Below are experts of layer 4 (counted from 0) of a mixture-of-experts language model. Rows are named router (the router's row for the expert), gate (a neuron's input weights, with its number), up (a neuron's input weights, with its number) and show model dimensions 128-191. Each number is 500 + 40 x the weight over its row's rms, rounded and kept within 0 to 999. Numbers have three digits each.
Before each expert's rows: "gets" lists some tokens that make up at least twice as much of what it gets as of all text. This comes from a sample of Wikipedia text that the model never trained on. Tokens count by the router's weight.

# expert 0
gets: " |", ":", "|", ".", "-", " as"
router:509533493528509576461596492472480484539572581502455474425382550498517530488488552465456432490468486420428499415524533482523409463508514513489590498486470468466423547523465516485527510455413487
gate0:522474464476501504501524506535527511479527510516553427482555532515500454529543500492510499473436453461506498555529568516438564525544476468570562516521488525481467505441545450506523522580418469
up0:566495539542491426498542551512460456549456458564496465556455579491568488529451459470476465534501501474462521504471513423491471458468443516436492535524543495435512442510522545514480549489531485
gate1:486518519501510469504502461549459499523503463462603449465464522427469463539529601528425509539530506589452494445448447474531570433520511530514476493498527544517429535577456466471531524468508485
up1:520478490490463514480519477485483492483536480485485518479570481469488532483499496498555469526549455525530529474544522494498563485525469565526514454535530569422562516510526470562566491548476532
gate2:515530551548476470482603478448495446502572577448464464416483482449515451543472511465430489458513483475440508559449536480519520513471510464474485565582539483503487427483497541565453454510465517
up2:521536501483412480460525443502572501479525539459514476488537550511518531507485546488487516505477497537436560500457500453512514510544515503518529538515554411457484536503472525470477475550553508
gate3:491472478472472497474528476453485417524513460494509499547487537486391543527446551549415465488527459477436509551508486492526424578544424548537501513466463450504514574482414500479495497541477450
up3:472486519549501466544503531462502495510526459528480481528467512480490507443494505568486534474474541592514443444509574527487486500463454434520475452506476524527538506423459516519508539469460472
gate4:535448410467577479491507454437485530540454522546522505477517450525517486488532530514430599448495510513520507486529524475501541529539530577528541617503574559570493537572438492513501475450473438
up4:500519486469519451445516547535565519497478460437522554516520454486494431456512498495587527498438497424433452440471489511424518463493478531485505487469524520485473458432515477459543414530602497
gate5:509504510484525457526493439517514426461474580542527474505494530514510505522484451480535425497550566547476470460458516509501500474534510490493520492521615487513480478477478530471498527414434545
up5:464493553524493472483516553564474520485545509537477441474521499572469483545534523556515517515523476522557523563561537517485515527536562499421435609493472476425502421517456465515586491564490450
gate6:497502464461479521525441461460522489447572518479494527490472499492517532528525496492475460494516527515494536500499471541412433499430544496501463558463532547474473512478530523485494449493517522
up6:536497492482496463513467562486523534429527600448485561470479521514492576516481497490527454535479531519477541539482501504475497498465480517505593503480547531427448483501562557442472431456490504
gate7:559467523426476548476445511499474506458506444505534529545502496543585486518529545439558539516523515542536522483501556481489479448494426535493515473455465503501545502540508516485447482497549570
up7:442500499446457476511541504479452519556476516522453474484490528492518581445557563538448443480501538543470520487520483511511505515472505459537569431554514497548406544545478546467516475531488451
gate8:578504491504434461477471428581501452492501527469524549483507568465541475430548539551485507487443515534511532528460534448478526525421482541484547516530420514478496454637477505514452551481523470
up8:542510503456552496560503483456462492486508442448469449477544398545468470475460504508467524523520424474466496487524530470516513462551456472453448524455522501490464482448522569401511487499505581
gate9:473449497521511509522556495537466406451466510449480442522473468450459498471572599421471480472515449502531430465551471429549516535485556512488472503542532471471635464423533515495521464446524458
up9:546444480539476455468506455427417534481446502421442514432526435534492500520538428533465509545509506533494471547492534564481545554461451518589465525396462552461477510536576463553576532519530570
gate10:542501491535466432518460488464442406488483513412446568506492463440495539482528502529533559496519502499428489558480424570445553516487497507526484550462547517413544556500553527513469445471556509
up10:488536559464479551540528521549479442495474501366629509500552515485436479434543525469534523533570547494568584515461463418542551519413520503508486460549486509452544494442555487528430481519457523
gate11:443511477459528551537439527526431485511532498484519465500426506455467455536523463474506564528509468437503487485502519432456524487515490504564538521496564503508485509481460493577554511503495545
up11:492528494547500519460524450510460411497549479537418434561472554486586404446538447576477520548425509481494534484508539480431511477462565461439520458434564501431548454524511526551489486481531499
gate12:446443571555498458545519485510502426445505517552508489451404538489424509545534499461538436490542527489446444457510519503510469463473526474449479480509475422495475484497493454506531489472479498
up12:500471576567484590475509489486515497509534498538542513454344534508488524537524496465586472480541489467435507484482512495502513518489538502470508480468433440456471490515455505575519535480499459
gate13:515506470526468548517504481457545512600443471508516434485454491555466558474481566441530547494516498462506514464537477509481440408482545432520462460501556436495450565492523456514462544526519517
up13:566503489377515499544476494505522480472487457498490474466508426515566468528549442530484494536520428514520471529485527476488543579497555457508469443475450497503515437523589495552538481513544518
gate14:470489506474509517454508549523416445465538565486439550542451461513475441538426433512507544584581486399496565488428497531535493500523544451546581452525511446480548461580519482517455484491545472
up14:543504505486547563442457504572415515486457514447460523489485481492421517551483451534485496557501449459539496461423515559485453561561501453562598519535505484459485497542537557563428522472587517
gate15:495505503499514567501578481496440520537475509490457554466444535547483514452542561531486530507480428438508510490487474546477461520535498478500484419490503498555496475421474506500548565512495516
up15:497526472560476489502428492480488449472567469568531458490467464506489459520467460541555488484501567498499560513460498516469489526531512522463507622528552475468469535496548473522504473459530567
gate16:408544469500482478566523480516500536496511471482425459452471560530516517503479476478514469487497539441478458495548430561566464434527553519504542514514481509489497531458439499497425494468475478
up16:503474506435515496478522473536574501529411508510576467516468482472471492548510528463434550485499523486452493469587551478480475591476458478578481551450548469541515458490527487475490444531585470
gate17:537533462519545413502512486485432530471480593465522478426456533538463491470531529520456522473494448499440491514471440480585493540541518449515505557484539443479485586523414476454446413446493455
up17:462482501435457516449500504492518470446489484469429511544499514501532569530554513494563501500510553497475513497451566463435574438469537517547510467508499513498520493436571509463517536546579533
gate18:459521473534497489494582407530508534530491532524521476539516531463525493487398465447460535505484532474482537486460526552534539495506533535486496529572409514493447533492527501558493478430475478
up18:469546398530559450497495488500486481490527486508497489503459464438515479549483541470559540492560505481585499467491488517558503558483442446561520575580540511499496507509492515503532526534549558
gate19:533564523447570503489476520469529502480485540493513519500477495445495509529516528471468476537495495543511576524471477521456439512482455463550600432518480496527542537444487498514487465459503500
up19:451525488449500553542499503474499504539488421463445602444493496528538566421524545493491471504537517538430514493496420519536492488543551500501566494492512534449534475570492478509506539514447516
gate20:453501463446475537489507447483537468584499553500472516532487448521568484492512461400454439489559469470488486464545523515444440566472461482493575534445548537507514447513434525433474435499531478
up20:479539518517495511514490526464422483449451478516469495518557497472510469449403480536559460506563526526551514527523519476438491523452500523460482486456541532524480551529525572447447476555566532
gate21:465555470530439520474412594504501463379493512514486548505524535525466493547472510427476508525538504553479505511510467462494446531503482443503440540550505438545513483539480411491473457442431435
up21:535558517568491534493483515499521527457501462442528488535516528528492408514493484495539456498489483617519533490467444414487514482456527538512516459510516414511552505535445481514542530476477459
gate22:512446472481516595565476450514435568507559496491502497420549470470414420538518498475538497546493495515434507415503577514491420508549430478491506519483422448443461491502526520507536533515450554
up22:534528531534456472526575475457469446486411466553516498484449533527556543502518547497478509443591467491591529583616483576509571532544533507418480518555541478483480474542530555509510486484511480
gate23:510492505488511511493475520494477461521500489467473531510480524502579516459552535539428489519455516502547529418575554420535508499513508470487473466499483586536540523568491512465511513537567512
up23:510463489485544562497466500516502515536442557501475553594502495570479502449481452497413486498420501557445543503495524351546484461434467496529533452449468549541533521521448480519454497460517499
gate24:556460513590505492475540516477565523438519468414457529465467496502509489533502535526511457491482510434493417529527480533506410514528515572476448474403514478436517434545479505416446507476513542
up24:508507561503501508436516543550621520459537514382535528502478503449539474521552519512494467483431554472463479495516498521490485509525516530484514506450521447486478503558502510466521515491532517

# expert 5
gets: " (", " |", " L", " P", " S", " R"
router:534517488525431570514577517466492474600532514502395527421485493497547522479535561480510458416556478418496494498537519473507473521542533491437489556539500458535461461538484522432465535512471516
gate0:446502481520458457426484483546499526517475499561476562541520469446458496503370532549565495531578557519554443504519502421512472459525621479533442538555538493527484435503480497554473516443376529
up0:481489483540486439511485484586590516549562510533508511513506452539472500499481485498478516489450586513442456510503602488504501462562534499589421497509506543558472471470548482491456517475510469
gate1:450476472579445543463494469456512509572479416524446486538505459498511578503480510517542493511487470454561482525471500440527527495499480497507424637444447574473546529524456547533463519467481513
up1:458473494526545544503508536576503485480569465474469438522507506485506540512505484574440498491536540436546492511527458524526475528452514487462410554481424502503425519599516509496469568549570510
gate2:473454520469564455472513581511489483552513390505480519535513491531514567506550544467466537477560524438526557474554386483492437473474430537410499505565550511550489510545458475510588478455507464
up2:514540469481523534484429443538553485524544512435558459440495587420506470551431492564543494550432435455520489578433585515472520450529535463496558508488493459404521407483493494507537514536498555
gate3:478484510498429477491566547555534434495469563467480510492501454368497511424513492495493514517516482494403531490508494521476470475461433480531516466506495556466525552552482467516515584548496482
up3:512460510495482526530552519546465399485504517452434578506474424473461477464536504446524565469514461505501531548500434500531497536490447503527547482469465523416561484460519465509548482498404364
gate4:516472472528554468460534563506575569504471526535579488524486480460557538545510454550501529501525498475473478475550472509536518555436504583512505518515498534517591471518454484508536499473555455
up4:505468509538512464478508591431497544478469570540494535491483504575528486488502461495497489535534493479503525486529450484521508525423495569507492508460515497490536500566514455497494504488572475
gate5:470503492525500588471580588530509516550537456516452487467488521471511555461566556542516532501507481497492498504460476487498519535502412525462517561582586529544454526475420433449523475527515519
up5:512494451442433439485496493536532477512507505513510502500534483520524487469460484434477494544565564503470429525439482491524488425509494486523542452598510447569511477454535498467622450474399528
gate6:482581460504549499526450497502522498575515500464565490529530520535526557506471465527483422538477516555444468470450477597507494454482513525502511459532525524476500540480497538527468542474465517
up6:492464536465490587515494539579496503584530489547488488549481478505560516464461505547544517515501572483496578520544486492441485486506502465531465468516518465525530570522506530518513584462435513
gate7:562475456472547523483593543448506523524500458523440496569479543500492483511548439601539547491599485556493554574463459461485492520498506545484480448525518472468583492455491513554498566532569557
up7:520555526543419485545495504504505436510426604525492527512513513469484495544501488497483522555549516541490484432502481560468477484503456491542553538481617456542515541502471505456505476547533395
gate8:471554487519550494358495526481503507522479493530553464528515515494500450499552508534504402523442492519538517502489538461524441555484482442553436443503474532531473500514527458510555573486511505
up8:450496449505458460452485464494475569557483451477485533559525508461499553488572547506486496500542518559504491500468526454499445462447481540536524462451466511522496504518537479511528543527559461
gate9:558457545487519482534464472550484515529551413462401503512536473515509448491427582455581566484488471479495499544555465476500495492544520461529440502535541490476519463419471521574496517520443521
up9:507512467444535529466504481508538531471450553482542529493529521557538590530537554473478502484491470471502507540420514538547529491534404441513463492446448465490511561585505494413507473471523442
gate10:508435496513517561458504480425518464534453432518462546487547555574509534502500509504450507528506517507533523441540577535568525499456523428468511564565589537443482551501539493438556481451504430
up10:413548488484432409434498511531555484451513510480488530477498488463440508478471517578527553490504537465389455560467513483457471531540470496547502430550485510510486514483539481518456525482557508
gate11:561526522525484439441472465476481463494497513514547533518549480542540526471534520517426465485453509563515526540419516540533448504473453483530534503505565406515542548518534504447436540535536558
up11:500407564484481511471456428572540534565432491555510528563456473483500533553537497479534482500561511495506527560486557506474522483444509442511494576451387494539475469455520481541520451418481545
gate12:498507500552538563466547506492465570424529462430451472491508488439498461461502507571514456515530447605505539469502494447501551584456497534510516522566474533465518486415506532437580545497572560
up12:569535549513527443426475508463465459461508497412493509505445536518509490530525491529495466492425466420482429568526510489464532543425493557377525402414495459476455539513460519491506413538504492
gate13:610440526495569506592507507515538525541555446533496474487564456536507392513476549566470515529524502495533492459412526517510567505525609520520470531442541463590492500568471551469479478491468476
up13:533527527504510426528489557477504493525514463479546480438536448538516517456546480504449500544571435528538495486529473592555518459456556505505544526510600454533451499512480523476510487511523484
gate14:476581466527511487498523522489492463528486518492572470486527505487462496517505527483554592506445440564500452475422551461548518456462483499538501509460520490484485457475511551512544496421480500
up14:499474452480519526443533534490505546456553537448514568568488531522549515547416540484503481526477467510490444479569496489449545528538565484516422494485511490501539579546453529483515532511495480
gate15:531497407532515556504503507464464473520417483484409493492504505522534495508538537520513495466546516497541518524481471441460509467418584521590445502552570521498569483517496437540575471528460470
up15:494613494481446426497542523446466424499465480526519454516487479429536541528544456516520557440446494503570497547525540508505506493517474500470514543458498503522558534559424381514497485482620452
gate16:512502444518486521501560505467449477496499460515496527469434459481515487504550508496471519507434548548568498485526499538568448487442524514483495450607459468521554555425479483493532422498484463
up16:584481523501541525453481505583530515578539460523531500486462539527504525484498493491503448540550526484527524478433490486505428553444571505472503517511540479519453541502584481500491425480499464
gate17:476442474454523472480447526553511550460528535480512519541541465525504522504525473496518483450513512502514512516469413524488440513455520549511539476553476490555503381450466505504507492464508580
up17:505459506478528555497480542464525477525457479484559416457547451532600480487499475479485494484445488565561475460518446512543542471459501587518551463461466513513509476484505461462566466509500470
gate18:555568460487479503492587573513478493480541520521475481499575515497528514432481522515473437474567477503479465531583465494465526471494561499451474523512513470489523509456497510456477505434582604
up18:557536508479511539559539523504507553495474495470519527483508475519515457493472502501489510503522419477515440558490487460442527496435519564474504581457574434419555505499485473452538522569516555
gate19:466446489525462486428489471515573512461465428503478541487426472535549513504485495444536545535502447487448556449609485506498438477488541498408532469574449487463489561515400469484513475466540467
up19:533568510446431475609483550534473479537511483479531457513539540504487522497471485529517533474557587518545469421539562513477448549575460499518486504399497523421444437493523559468470564523488564
gate20:458482441541508475440511464484466422515493502489397492536480510432609518528520409428459501440459532478410500473501492531450411529475560506555456540462486535531479515503530580488477567530506500
up20:535601522484488498509499514421513575514504517523535516468518408531494491446450594545486534520504522529539561483503522428463544418570428490465538454491576440483507508554486527508498479486490384
gate21:479565524522542536555503469529515546522578555454548447437492553431504560505484532513545528520492505551475472489474543493440433527455596472480561458500522454508451540509509463388465508535537474
up21:473498531502484435499474478488547465485500567444435505547548595500538435490420517458514451500471489531511522442538449535466477506497529508525550460513503535545531659498535495461431499447428495
gate22:471482542507520433487524542561489438525443522527456484499544515524531478451475416510440496476510535489494539486481468492487506482482508500471506545475496448505546387465570469485539441439550472
up22:439522469559538475546442460462529470492514391551467422491500441517464534494433469447491512492506495581475491523511563498425442411517544561567496479569524578502543540555445529514447490502480518
gate23:557547503513402564502493531483470480490453548477486518564532550457574516461503492429497412562520545454513506495435497490496474480510490505558500447405491550462543528466498416454435517479565529
up23:495590473500417522492499501484451518534443473485488430478544462426544503493550452513524436519445544515502484426491443474492478453514400536535557457451500576519526516478401505498434535536566495
gate24:524482414500549462547441510482491552543463470468468518506488470440576534541535510502442559485478477512493519515499482465430525480486476447516529556530480465489577547487484414482488509469545499
up24:583531496539472508512503552481493446558476482507461422457534381535500537560456465501528518552496538514457505477469519526445513457534501505476458507487518555472537524490491534470535506537516499

# expert 4
gets: " ", " the", "0", " The", "The", "o"
router:459455440537478495599572508494521514574561490477495511496366536501490533499500487504483545415485464468460499497524495494521437449563503494459473486495457440516425490509464527473520517492498504
gate0:510501486578512462460592606522481495511450518495442475455532576578577528469493494502487499583507457532482487503514441541531455501522489531375485536504472525471590537552478564464510407506554518
up0:484506485539535431511572476618503510459528545499450532505528516499537536504537562448486569518508421507480559552549535555522497539420560505404443477508444449513502549460486518407474462520485492
gate1:466419491516535413532465450401569480502485512500514475543476467512576511497479518463464585481484603566423468517457539533485459495496496496561505473513466483480573519517593572517463561481446445
up1:509423463431474549495469524569465633477497477493513447533577423493526474512566496607506525513514520468540482526551514474517538505558476586507464450552525468470561512511464460486514590547490481
gate2:537532477493465501500547574488476476530479513536500448588451521491527547512476424514481442529543487577454498476481495467494452498444503518534496532431456419439461472528432538487514520555527574
up2:453499516510470550551536519547507525482462461498436509505525530494484462517461507515511501570505497487470478492446464575543504461505498547450434421501495530553520510510515466459496537528461457
gate3:500499494480506531539500512496450520504481461555517407533425537470467496501424467516465511510530457548518527511547426448462471532442564495489400459513484517562513540466486490512478508467435445
up3:512413513518464489504544521610522568493470422430440515457461525551514495494519404536454490478454572475507518535501489525528516440555465527515527532439437454493511532477542511479504456556517529
gate4:503553559555501478493527564479570544498514504551481555493503620481490532493488469508502495502543435484524543532495509481545496491492448471477461468466546484487495568416447491497519527422448418
up4:492449467488511483519523492534505491447493498473545411481502363486547526476553555530538418497502506505509499486471417490511542521488515522603569577428510453505550442546535551517498494476564547
gate5:433494478571541571471562501485547559471561465510479519494446473523502468515499450474604472515445427501477518499464546534497477536443513588523573444504463520500490469497497549534531488544481539
up5:500457510537546531495550486422532562453574553539498476520506489521529532479496490486467449491494596539500587497490509495481494510459499541562538445496461498511523476522465517549523490555518524
gate6:471430457494552536528506464487498420458553509525531484491484522506502492456554483406500541494468435470550530531503482551513526590474583458435469517459512489463491454511426499469476462589483494
up6:525578482499523501526542508483544514453418493466450498448430531521475467551474509552517484505496515430478520473441492460497521447468487556564444527539489490504523536547544441484532541491491568
gate7:471503486423498455509543486440470524476484524467561526515492494504536479544490560420531421483476510501602595511448445560553499493445544541501501471494485549520447466436448420574429463477499539
up7:472500425550428475495487517550490440535506464544561491485454553431540504462534516468530536462613458574471535526467493504461526482447497527476507455512514512461525463517606549413454497500503484
gate8:565475529395556551579562531494491497512496542585513438483459448523522485491520515540459528471524484510485492462509537462499519473469580509425421468505445509481477465475518555515518538445466480
up8:439557551527458440471481487474520535541513487461488485569520531419477508499528517477533509537540499502519510567480492495565451463518472470460546519505567483507506493463491488497489495449545546
gate9:537531479474517523470370491499472517480497538534474491510585472478536521447459521600517484465453535505506431486461513473520448520507484454490544527473498603486463574556526529484492523540469578
up9:507505507530493512539438521481487604558479489534524463546538527518499529405503465510474539441462491514522494523490454524537487534518481486589482599556485533491457478609483469495488455497520532
gate10:471494471473444585501489505507501396490483486442451455512500478467494511508442480452516493509463554468445478559524527533470474475533514459536534501570540483492429519600481499508479409444507438
up10:468477546475534457438473522416501478481544583576508505504506434506511538523449486515586596459574480534444520546536492420530484492512512528512442444535529509516545446484499487516444530587485550
gate11:524537462544443506526479415496477486550499479570536503502507438514486494534564491479473538511544473560483511433506499618419498470473479541519459546526443483529495469508403525454394493540429479
up11:517489425488547487445461546549524624452487543371483530508510458539462452465514507530470471528496450462530540506473452488464526491515574537508522520470536475465521547410453532527524517504491473
gate12:490601551531467422497417474524494480520592478487476488539563524523520420464489537499486451499435507492528441482494503502538544473506506501460549442497517572556462473499516480476504494462580468
up12:571494498492490534508450469530553492531483462542515437476522484497480453493518501548505503563523438405554462515515541485494585519484508549437483424467521429514454573544463458541485566568498462
gate13:446554488433509526535497513513499496465523511532533481556548376575503411535491555546486532502517502507559456520453511558576409515566545461476450506534547484493526482449474459455457532503490506
up13:566447503419497550530508475491558535512495503587525527527460391518625561570493485511534530507576547503506464543481530563506447539550523528549495494478464512486522519527528494554504577539517525
gate14:535516493458472458521473512532513500548464488483530432435437612481532439506573517545461491453540475520531450472518456530564527492521562495484506491541566512475463540458505522432489514537541509
up14:538487518548555515460531525529431440453443574533495434549522437457445494522510497505524512543455543415554488535452481430440509478507467514549461507469484560504448541542523443538443431484530463
gate15:472501519463504440521477490452480440521521495540492429420549506481512527498562522499471548455394529517400491454545519513374465452404453471498473508452559502491514463486479473507424463537520564
up15:491489528499498506479471470413496504524492563503490507551493578487491454508513510394521461428520467498493472472473470448551532558465477513562515559527495553426520484462466520479561572512465511
gate16:540582535521489499564481501504481528486499533535505455471539590507505493442543538619442463527503612501578452490532506596525574432541519490491562458489449539482464509503526423553561504522514583
up16:520425537475516562466399473471467522430533533473502498529472497483528514533506475423474463510591514420523575539526546487523478571566496546537561486531482518523516527548469486478494479459449532
gate17:523467455520473514555538485488549544550544501516463520502513509493455568375459413522469504478476521526505507515556472509508448458636584452494525517464488528481504538493506597555432473559503441
up17:487562429486468447570424501506474504501524486530461523463511542508545499469468473508446543528516518525438458463530476556455472479501505437476565498479480549475464493505485505491531522570406516
gate18:445503504537507516505548462494458470477448533521522524507573470552581600550607463510484507484493480482463463541504433548553544473539479529494461565454517512478530517600536516495488435487537521
up18:488498463560535510476466420531440436470554541563540548540474529530510498568522467463490550518489533512558505439500502474552456603479488451506464520560448478432504450522546559445494449460494521
gate19:507518480448492485450571527507535490499493496531540554467492560444487431503516548513498500481514470484492496478514566508562510512506524436481470526488473504431466396465490545507529475483536581
up19:489518539479532484514468426390498453474453550526559410469475503493507580418491519549524527514488628543503508496540539457520481492511598455489565507543430501545474453553555583496582517544576529
gate20:457487442491550545533518517529507490476509500544436438530508483520483432505515502465521507486432528501458500471543467510451530457531438529553515472490497467482500456496501476496494506552570481
up20:491501570509391513463561559451541467540477513506502473560518544464519497489521473455545471453384460526505541440527512451495483442427466510512459469521517516505451493516566501460478546528515522
gate21:433531446495568477499577456539536530491416387507537520508463501473456504458496466558588550429450512606431456493501433549480515526427424552513469505551487478533468528507515538438473449547543480
up21:515504554445435516468488547441477539499556556542465542508538514466541547516518499503466504531616469427557474572486513505501488466506515478516518424518496536482554514483525483548510516494484554
gate22:453576490472464456536456536573511529535537484395525514438431530416489527510441507470473485481462482525456524553481547540498514483537508502451522490414486430481470442514448509481511526483518551
up22:566384470450511518537484527449443423476472524565498570564532445479582540505587495465471469456501508484507500484526539493466522492511520457498506467595466592575552532521526503506483500522504506
gate23:474510514481546496483517556554461517575513545543482433576497424645452592553487492545550508461497512535517569532495475458478474462449491551534424527461415543559491552506525489438495513508427475
up23:496530515515523471511490404531488531460453477398497593463473581487445427531523549444505476517489460508500493480489479458499518554453535415449601527508473466457501460535473554457501513497484575
gate24:483556523516438451504501550504424471549513533500497521530548435551500499499585411532517458405449468537525456493501508534446461571474493562486505496434518577509521531427523483500499491545486587
up24:370471528489563512480562467481560513513410529534486552498487532452443470507474503506523497577486487529469483505507503438558525531519453482448567495511458522508508503445566440548584491469508527

# expert 7
gets: ",", " and", " to", " of", " in", " with"
router:524469472582441535512546450452441508530528499475480561445411529499543531455513505508524527497520463477462474417568584459522480511580483457471490512532512435444452430555501507488513566501476546
gate0:506508516529551445458476454537506522446500492583527540440465511446472549596478459415489553511508442537525435497457443498452520427509524511581450513510452492401478522471505531539483518433516450
up0:485459522464579484543495479510476460576450446476545520451575421525524450451482467497434554492457574525478506474491508467534505450567502474513465488558485464522588433514453444578537516541499484
gate1:474473527447469536558479524471537531535494535470498513457487497485463478475447515449489485492513523508480568567517474482540598526567397457529479512562567469486479515563473465518475444507521521
up1:464485510582444542530544522545536486591474509548503534496470519513493451556490493519488478486416549548434518508523468480513528514524535510563463505511535475457478507550566437519561536449517515
gate2:565533497500572433488552532528498527478491450469572449482449515513449506498542543471526503522579531491390464504502451535546468497460505487507522464451552465470512503487573531498484550563466525
up2:537498564526424472530539567543546516471544548507506553511521455563494524514476490500558473487513486547528544526529569481482505485604575485469437545467491514542476449532432430486469454546531429
gate3:471499482530497619477485490443466450476521556470425472496498548480501459495510530506475499481472495500579563544571537568547453486500582485471415500513520500510595479518538500549491529520501540
up3:513463422565529573534541455403462438492484536478376547478453563469507453510470575525506525476498501502584485565533532498568401467434557473495492486463466527446575473524561503525464474527513561
gate4:498553494569490414480498481515495487474440484478516496539526445553451542472447522458518519497530544497507485550503428510469472481414443471540537525511461468485522514501539480488429484474541506
up4:454501540487544460579475512496470457470509443548497439492505454482471436443524447463578554477515490499587507538506546515517565365470496487486488459535464494468570495508459503465481458543576579
gate5:573574472440589512473480504538512560520522468485519492442527472501508579492524535539519538511538541528591474526460548557503463455450548432463537488505502488503546522496569488439538509586542524
up5:532526401530473524500529455517536509517541552489489515475497465486520482470428524541508498476559547552505522513465412558522507503514483526570489481569479420439498546435408544558482558534522466
gate6:481420481513520476507441385552517515442489540469464544481429492466587550554546411474462583526617482531473474525446557529512484455500474524460493456477491467537503458552575500511538513530569561
up6:508527564520439541612493538475528381505512479502569488546507463580520422474392550471502445441456479459513489448545425449461566533472590531519536439532497517471516542504468473478425474506392497
gate7:502522489533451542483516444471580502498500544453541458459494552495475518466485478408417515540409536498574587535513493486508523479418527491482491502481485507484509526504529498491484445414499408
up7:468468442513444578514423474468581496512505610532518477515491541534474499427515540454447476518440546463540554516485525561551518441504514470527452462520493577591486531489523533460464488455446477
gate8:407484559517522537508560455547540554508515546472498468527511536490534477510552433471466559451477527499547511544451476550478514560549547394562434465536477499434531464498452523414471523558563604
up8:532500536532502523492439531455554497414538534494501525482517536540507502509491467464494538527494482544478491526429524494540506578565538488503526442514491522514585487451459487495515469460485440
gate9:513449459477555505503392504534411544449445476488437528512519509473478449522496533483489508472459455420495461527583518485523540529536514480497558455513604516501522491512541475456539436502528509
up9:514499486479545538500499488489533529534568479476527433575474506504451477532461593512523490497584480479437497514631542473464504490553516559500544509535610550413488520515487478503496527442534552
gate10:500544475467440506474511533492473526461506545534495458503523412551498517523496494539538511510540538435540574552529528474487544513509437520502424542541525471504528533438523504462482514452524426
up10:527514556512491521511489535437520462570502535545492567515540429544480530470551566465434369525516516515534471536524549502518577470469520525508482545592557548499532445594478443495510518487440550
gate11:462504452526527503504504480429639508527530457461532559503524564399459494485446533503460543502458543449491547472538473533487528520428529468500520494592437473551483475463539474436521485494504472
up11:526512515447527551486557501530394474493491530535451475484489490507579435506541530540600490494498405555516476503479540512544450447545447535427481506470580522448504515554471547532531513462506513
gate12:472421488513416499489405433432509506532497397604526506568546516443497488397408500431527512588414529573520445491530516479539538581532501508553549564538499523528508524489450495471490431513476509
up12:464458543507535480515502466549547517475549557530559487519537507521403496478461518516594400498446504479549482476540456468529490508487569501449535550565515435493496476458492559523530457471497496
gate13:447489478515448480478554592517525552511480496466532488472510505470513541451496527424485469462573475453481565500454472502548511511496446498409535510501548466496467472493518494476533427522506417
up13:537591448454479475506498493552465533534513449511460460466454482473558472505468465483521506502466468486530495541533544522423537491494455435479557478487503524440481499505486494508537454463510472
gate14:511500497473442491506426534526573504507483523504481428495489520520502484468580494472529407483515530489528500546408470598483433455539459474431552519548505443581434443414553470471514465484564504
up14:489580490541526532461509562484544514567497523485502462506515543558458451550475493490585453514504441443522493462450425462501507423530508556477461522554487429495407481514531527430553542495532517
gate15:521589492518507536463479464492494483532486484568428470594531400480500453513503509490599558545458460516506531522499509507449493463526460472460554464443507518485551513470483452472563457472523449
up15:410527552428455588460525511561495491476546520573480480490510470508501430532454546515533479508501566500546565476550512420475453488503548512473506575554569550548510527521495353499548500484471464
gate16:454449554487584385515550498584500497536507535488563497487424498486469591535544501538523514568587523516497529441508420497485418459493539529520534518477531516539450466492527540538442538545499496
up16:464456590566455550535563578490415477541528452513425442527492499471399439528494480538483519496377462561482487488540509457508484478549589555411430453501460543502535557558424481469499464521467581
gate17:496475474491576466475480563584460474480465440445509488478547481575436565524501506519483506475518493482545501498470521485518518553556472490503513515509499504567479498498457404544468488520495496
up17:511556546492491499559450513518548490492483496546540499568477490475535488449522419441492497452566470496543478477465449568430458464516567422540511451485565484498475452455462488512480528452517464
gate18:503526515497527522533576471515524546537480485530574571478509485467482505494462575432397468478481465479499473587568562522443497496452581532505455459456458474535503567485462591431484466463505475
up18:569511452488475569502512475448477474497503478513450459508451543509544418527526511497474466502522534496526461537461554477553452557526424464444502561550521531424518458496496546530535522463519477
gate19:499530518512494489491510479530552509479471537493531529499488551489529539471551511443497456498489523483451490484530446461549493474497492485538474503471458400435422506468499503522457490513519499
up19:484487488536497503458429481509485556501503493504521466473519514456475548415533492423544512488471505417457537488562508438552497477509486507495511540481450436417475472456502467520545459461530538
gate20:533412489480400488473454457544532508508493520452486524473542419561522526477469476505488545430463528493504499557515482487455538488520534514512521485484541518552513489455535461503508493452432449
up20:475587543549491492547566463516480506508548577554493533510476521553506556472521423482400525491467521540526481458476508513565468482500517429593481471543458551513512513531575518502512519476544511
gate21:524542434497532501551535525513484539477456479472487556481537502502549463500496486512458452510516585444501515495515510567524514526580476530491493484460517562456428529536492522419489579473509467
up21:528462571512448562470541384454529455419459543499518498543514512511481441577472545466578451493502486517544498443522535471520493419461485608490514451472462469465507542530496501565442448463477457
gate22:450530437521479498511476421554460469487555546492508429556485550483584544523497439580535478512519480550493524481522560486420472461581443536581514574509431488435462540482493486529502409444492569
up22:464467536489458489504483500405483479427508505553480509496518505459466533501455451398463485501420515465525576552505529596547564452409500484480534492569470597528568504491504540485446529520568500
gate23:477450491538518501477548546528517528552485458454433541482538492520501456488412527569453585559465495561486489420562474539546467542431468496495505532492433503521513544478530553546542492450443479
up23:460476503517590470441514531509485454498472464445456568441527491554475472523462529547457520525469483523479458490553551560493430480472459549534493518420496488516550566486530520496528461437427376
gate24:491519484475415591441452427422553538550500509480513473487475428514463512544441506472455471475424458496564475486471551518515502500520500444489568559506491463568544530530538397450543533553540540
up24:502514481489475495553503548524509559505500417494541420455498492583568487527515504516550443494509475454490433479426596499484470404503422491488552533506546501436506430453454540463485446452476583